{"n_layer": 19, "d_model": 192, "n_experts": 64, "experts_per_token": 2, "d_expert": 192, "d_shared_expert": 0, "activation": "squared_relu", "moe_layers": [0, 1, 2, 3, 4, 5, 6, 7, 8, 9, 10, 11, 12, 13, 14, 15, 16, 17, 18], "router_score": "sigmoid", "normalize_top_k": true, "routed_scale": 1.5, "balance_loss": 0.00765, "balance_bias": false, "init_std_router": 0.00748, "lr_router": 0.00145, "n_head": 2, "n_kv_head": 2, "head_dim": 96, "vocab_size": 8192, "norm": "rmsnorm", "norm_place": "pre", "norm_eps": 1e-05, "positions": "rope", "rope_base": 10000.0, "rope_fraction": 1.0, "qk_norm": false, "attn_scale": 0.102, "tie_embeddings": false, "parallel_block": false, "init": "normal", "init_std_qkv": 0.0316, "init_std_o": 0.00513, "init_std_up": 0.0316, "init_std_down": 0.00257, "optimizer": "adamw", "lr": 0.00201, "beta1": 0.95, "beta2": 0.95, "weight_decay": 0.1, "lr_head": 0.00989, "grad_clip": 1.0, "warmup_steps": 415, "schedule": "wsd", "decay_fraction": 1.0, "decay_shape": "cos", "final_lr_fraction": 0.05, "batch_tokens": 131072, "seq_len": 1024, "doc_mask": true, "z_loss": 1e-05, "train_tokens": 753700000, "steps": 5751, "dataset": "wikipedia_en"}
Below are experts of layer 16 (counted from 0) of a mixture-of-experts language model. Rows are named router (the router's row for the expert), up (a neuron's input weights, with its number), down (a neuron's output weights, with its number) and show model dimensions 0-191. Each number is 200 + 40 x the weight over its row's rms, rounded and kept within 0 to 999.
Before each expert's rows: a language model's description of what the expert responds to; "raises" lists some tokens whose logits its average output raises strongly, later layers aside. This comes from a sample of Wikipedia text that the model never trained on.

# expert 62
Description: Digits inside years, especially the 9 and 1 in 19xx or 18xx, plus time words like early, late, during, mid.
raises: "9", "8", "7", "6", "5", "4"
router,175,176,178,243,147,123,199,172,200,310,112,202,201,234,198,181,168,173,229,200,268,247,273,163,179,255,207,199,187,214,274,219,227,169,196,128,164,184,210,199,234,166,185,256,217,277,189,294,148,224,222,270,155,189,161,206,183,181,199,137,174,215,253,231,269,231,336,174,228,132,207,150,192,239,265,172,237,209,160,107,214,175,220,218,201,218,241,176,247,203,251,148,243,189,267,233,235,186,199,191,192,191,265,187,260,167,170,219,229,206,185,217,201,277,138,272,254,187,263,275,170,263,245,276,201,195,187,225,155,177,240,165,192,165,202,223,190,187,237,200,212,183,224,231,190,159,218,145,229,175,181,207,154,191,170,212,183,173,203,155,119,149,229,222,208,232,285,268,189,201,202,210,234,176,188,266,181,154,156,198,224,172,193,169,186,177,191,217,202,112,200,240
up1,130,226,174,186,252,186,185,236,171,169,154,183,187,211,187,188,259,220,167,196,209,212,150,138,190,260,208,167,198,259,253,183,331,198,211,260,128,282,189,113,249,218,224,244,183,163,221,162,135,203,151,220,188,190,203,239,129,171,220,218,211,225,280,229,175,179,236,190,168,242,194,214,131,222,121,193,248,161,121,226,198,236,199,189,185,196,178,173,183,274,176,272,254,264,241,257,165,189,202,93,171,204,159,155,155,186,174,182,252,216,178,165,235,207,205,117,165,142,197,143,275,231,193,172,167,176,227,248,152,287,245,182,173,209,174,202,172,165,166,175,163,120,233,180,146,217,177,178,245,220,211,187,208,237,209,232,257,213,178,306,262,177,190,222,191,199,202,155,234,162,228,181,129,245,167,157,176,147,243,199,163,172,185,229,230,208,173,186,134,183,191,231
down1,184,251,160,213,171,183,179,71,164,207,261,191,142,250,163,162,206,207,187,192,226,223,214,211,225,137,171,175,151,260,199,245,111,227,222,222,159,182,203,204,254,283,135,183,167,169,139,104,163,188,128,277,263,196,147,206,161,151,192,193,143,171,124,193,154,270,213,217,225,215,140,213,208,233,243,138,165,215,261,235,238,252,216,194,225,208,170,219,157,244,155,167,191,177,182,205,260,185,212,199,184,184,214,215,233,224,211,278,192,185,233,119,226,193,173,189,158,168,256,200,264,223,140,208,170,221,192,115,198,257,225,230,239,224,256,184,238,232,164,198,160,138,249,208,173,219,222,269,291,187,215,178,166,251,200,164,168,200,210,194,155,188,158,208,190,273,151,176,245,171,183,216,143,190,244,155,237,228,185,230,228,273,239,210,231,119,145,145,242,186,242,188
up2,131,223,131,224,149,198,219,235,183,163,208,276,209,191,185,157,235,177,214,275,279,221,201,211,136,246,191,228,236,215,224,245,233,106,174,205,182,132,255,174,209,160,226,239,180,229,158,231,130,241,176,234,204,217,217,154,163,146,181,219,234,155,159,247,223,198,221,132,216,236,261,202,171,147,193,198,167,242,182,251,231,146,271,94,187,200,241,220,197,193,201,215,215,171,195,222,266,168,224,232,229,202,208,213,192,139,205,173,168,243,135,189,245,198,245,234,233,216,166,198,188,208,188,184,135,137,243,242,207,175,206,195,177,168,162,206,275,233,212,283,263,135,162,194,194,185,330,189,212,129,226,131,136,230,170,236,160,216,176,209,172,223,206,235,207,239,197,230,116,161,276,244,171,184,238,233,256,201,231,207,219,238,136,172,218,263,221,258,146,257,273,155
down2,182,209,222,222,231,184,243,264,206,221,158,140,218,176,245,229,292,162,158,211,179,108,198,204,134,187,170,222,169,289,235,172,189,173,177,208,247,240,134,189,224,213,200,247,233,120,177,284,241,283,268,130,256,182,163,268,164,281,175,199,202,247,260,158,210,219,169,244,155,235,136,264,196,173,222,219,173,246,152,188,247,150,189,215,168,165,194,229,219,170,276,251,150,167,217,181,149,224,228,193,248,245,193,164,128,186,170,212,200,291,209,201,253,177,242,189,286,120,115,209,204,160,225,204,208,173,231,172,127,215,200,242,131,165,171,225,210,249,216,180,144,216,250,205,217,227,224,184,258,226,179,192,190,197,200,125,192,222,194,241,147,227,160,200,217,269,190,126,179,198,213,161,248,194,238,159,188,196,253,239,172,173,198,222,196,256,129,183,156,192,166,225

# expert 15
Description: Digits, spaces and cell starts in wiki tables, Thai script bytes, and abbreviation pieces like ed., Note, ad, Al.
raises: ".", ",", " of", "1", "in", "y"
router,167,157,188,284,163,162,220,195,176,241,149,270,185,194,169,167,154,163,206,235,247,211,240,172,202,244,182,172,206,238,245,280,209,147,183,143,168,173,218,174,258,177,186,264,206,229,149,229,170,232,206,233,184,247,151,190,247,182,105,181,184,171,249,227,228,243,269,220,234,162,237,152,210,184,271,170,166,266,167,215,246,110,246,147,193,225,220,194,226,204,226,203,218,164,257,262,282,176,224,206,231,127,226,178,220,144,203,176,179,179,184,207,292,244,191,237,274,151,281,206,120,222,265,224,172,173,205,217,158,211,299,168,232,192,187,166,263,261,227,258,232,168,165,161,130,186,244,148,174,170,227,209,142,231,237,226,204,168,186,125,181,189,210,245,228,257,232,247,177,194,242,267,197,175,255,228,269,281,217,183,239,190,179,201,160,238,226,204,229,183,232,234
up2,139,198,160,221,181,173,222,238,136,225,163,162,185,194,271,174,200,185,193,187,270,197,248,179,171,238,175,204,228,264,231,191,225,191,156,158,138,164,247,164,239,191,272,228,162,298,175,268,242,206,209,211,208,262,245,162,187,193,219,183,204,232,218,225,244,229,266,191,296,169,253,221,175,124,181,181,170,230,165,223,177,186,185,189,190,235,183,241,205,181,231,215,242,214,230,211,246,257,225,230,210,129,208,150,267,89,170,204,262,263,185,261,258,213,110,205,226,170,179,231,186,216,210,287,129,197,251,197,167,171,163,165,131,196,209,209,212,181,208,226,211,150,235,271,134,132,283,201,213,206,198,191,106,231,230,214,153,203,228,201,165,122,245,197,218,223,215,189,174,233,202,158,223,236,252,192,202,197,153,203,262,229,174,211,219,266,211,301,132,116,204,238
down2,201,207,224,264,209,270,249,230,215,276,232,214,141,172,216,215,246,149,211,206,283,200,180,189,154,285,282,260,216,264,259,269,227,217,200,185,218,168,208,138,224,84,183,166,173,192,233,190,178,104,246,215,210,138,129,217,161,227,119,245,198,184,267,161,245,211,262,182,205,182,272,269,257,141,200,282,158,218,171,198,223,229,238,225,251,254,170,293,235,276,239,239,203,197,214,223,148,179,230,145,198,207,206,170,257,219,194,200,232,236,213,294,171,217,193,200,213,220,149,270,226,165,179,230,237,208,203,219,235,196,261,198,206,258,175,147,206,165,226,202,213,233,181,190,173,201,156,291,182,195,184,183,210,167,164,200,193,209,235,187,219,262,226,208,146,183,207,171,165,156,191,182,157,204,187,225,177,177,199,182,190,151,190,172,78,270,249,191,166,192,181,225
up3,167,212,138,216,146,160,118,213,104,195,202,199,190,187,237,171,199,188,218,287,211,156,244,140,174,253,178,229,211,234,272,222,227,169,71,129,168,228,241,166,243,194,224,231,184,238,147,255,166,222,222,243,225,204,209,186,172,187,198,209,195,222,217,222,253,247,282,213,289,151,196,196,234,131,238,182,189,199,169,151,284,119,259,147,187,199,252,283,214,189,257,207,190,199,258,210,226,228,222,215,230,177,187,207,219,184,164,183,235,235,182,170,211,241,209,252,231,192,254,227,179,254,207,274,143,122,216,146,163,190,190,133,191,153,162,225,195,180,245,260,202,174,219,250,197,132,260,166,228,158,206,191,153,220,203,208,153,178,232,196,187,186,249,321,205,217,252,227,158,201,187,217,175,161,269,184,213,146,190,180,255,168,199,231,183,243,256,259,116,221,199,167
down3,183,280,200,165,263,222,215,145,227,162,216,295,190,219,221,156,220,255,227,252,216,250,180,166,185,226,256,177,180,184,152,172,213,209,183,167,59,220,205,168,217,202,207,209,172,126,210,242,226,193,168,169,169,201,194,218,213,278,211,252,169,204,96,221,193,239,140,253,163,193,186,221,185,200,168,156,251,170,203,200,166,127,258,159,266,186,181,204,156,187,197,177,175,195,204,231,235,202,200,230,207,137,236,173,192,189,158,218,161,109,254,273,156,185,191,233,236,239,193,135,220,212,147,195,249,181,118,142,189,233,112,243,191,87,188,247,218,231,120,161,163,269,155,199,178,184,179,225,268,186,209,192,182,188,166,113,106,237,148,181,239,216,213,201,231,152,119,232,176,218,222,153,149,257,213,206,190,179,197,233,218,194,169,213,180,213,118,180,237,196,180,174

# expert 28
Description: Bare space token before a number, usually a date, year or score in tables, infoboxes and biographies, such as September 23, born 1973.
raises: "2", "1", "3", "4", "6", "8"
router,168,197,210,269,207,185,168,183,140,207,162,227,246,240,272,95,159,154,223,210,294,155,274,149,180,234,150,160,230,268,269,321,221,214,213,187,138,194,266,188,227,142,179,277,141,224,210,241,175,212,172,244,189,249,175,172,218,175,183,119,209,238,195,224,215,219,275,309,281,190,213,203,161,170,247,149,208,195,181,184,218,171,175,149,212,153,246,214,265,253,193,163,215,218,215,233,247,194,255,184,241,212,232,135,225,115,199,194,204,232,200,214,250,261,178,236,225,154,226,239,168,234,211,230,135,162,223,184,160,197,179,136,187,198,178,214,238,190,201,237,203,155,190,221,173,203,220,184,204,235,163,200,204,273,190,215,170,174,205,162,201,161,256,265,237,202,227,223,168,168,246,323,251,210,178,234,226,155,167,222,230,196,187,170,204,207,241,199,182,172,242,295
up2,162,226,169,215,104,121,187,225,160,183,212,230,139,232,200,247,212,171,170,196,211,156,213,110,176,175,176,200,159,210,265,221,240,181,145,194,187,209,227,184,230,193,176,200,171,194,251,269,153,224,143,159,149,218,180,207,211,133,204,228,184,223,180,242,212,169,239,192,334,199,195,183,182,260,186,221,167,235,261,219,200,194,224,210,152,209,187,174,151,198,238,200,217,196,190,247,252,201,263,182,160,145,199,189,295,193,231,188,233,183,222,244,253,123,110,271,183,153,218,151,255,202,195,183,266,155,186,156,273,250,231,176,173,143,134,310,244,152,199,183,256,265,151,180,176,163,191,260,318,181,158,175,179,165,191,155,179,265,226,172,206,149,208,247,256,174,185,181,191,158,236,207,174,133,186,177,212,222,217,135,211,213,211,168,222,250,260,192,223,218,250,141
down2,201,184,213,224,208,160,198,188,291,255,236,241,126,283,218,179,132,250,250,83,175,246,204,248,237,227,178,177,191,204,218,236,167,225,248,178,239,203,216,189,195,229,177,245,236,222,165,202,199,195,259,159,279,184,183,157,176,222,182,182,196,170,196,196,164,169,257,217,188,224,257,211,172,187,228,65,319,188,221,213,234,168,182,233,222,162,167,238,240,218,167,136,205,239,169,144,192,214,204,185,174,181,233,294,188,148,198,313,196,151,253,189,173,187,234,222,163,261,236,162,251,195,151,223,257,291,180,218,191,170,160,210,226,217,141,124,217,216,240,157,166,288,148,197,201,193,174,217,199,231,158,278,206,314,250,212,154,220,220,174,178,210,135,149,198,171,197,182,231,206,189,187,196,175,178,272,200,190,194,211,247,208,221,134,259,210,199,189,202,168,180,161
up3,165,245,191,150,164,206,185,259,242,211,193,187,207,166,106,188,257,206,182,233,171,275,311,271,195,221,95,218,156,191,220,175,238,163,163,206,259,210,127,176,203,218,158,238,193,205,156,155,229,270,189,204,138,152,191,176,206,203,217,173,220,256,188,174,156,174,177,159,121,155,163,248,256,207,278,173,265,213,153,200,197,189,230,146,274,185,239,242,250,211,265,284,203,281,217,227,206,205,172,251,281,172,231,149,175,144,221,175,212,300,211,211,279,250,123,241,253,245,193,273,234,218,124,217,201,135,207,159,207,211,197,212,179,204,201,217,204,266,215,221,181,174,221,114,186,223,228,242,211,232,161,204,236,184,205,181,149,169,224,198,174,168,242,189,193,205,188,242,162,241,176,165,160,191,211,257,207,190,234,177,268,183,266,162,215,216,210,185,216,168,187,282
down3,289,259,183,198,261,169,173,227,231,191,252,96,225,246,214,253,234,169,198,235,168,296,150,223,221,201,255,157,149,176,183,220,284,235,234,278,193,215,178,185,182,169,133,254,227,252,196,230,202,102,214,205,216,249,198,203,146,242,269,194,187,175,165,197,166,146,216,243,238,201,202,190,200,200,181,273,206,218,218,175,195,228,206,290,230,178,194,194,151,173,157,172,188,224,235,203,155,193,190,250,242,225,144,250,174,189,209,287,212,181,272,137,198,216,235,192,162,173,174,197,262,230,150,249,200,209,129,225,196,191,147,180,203,201,220,227,232,133,194,111,258,298,257,199,196,270,147,199,157,125,222,159,246,215,227,129,210,218,224,180,217,164,151,229,146,191,115,224,235,242,206,186,217,255,205,170,212,228,228,210,197,196,174,165,204,126,158,140,190,202,286,183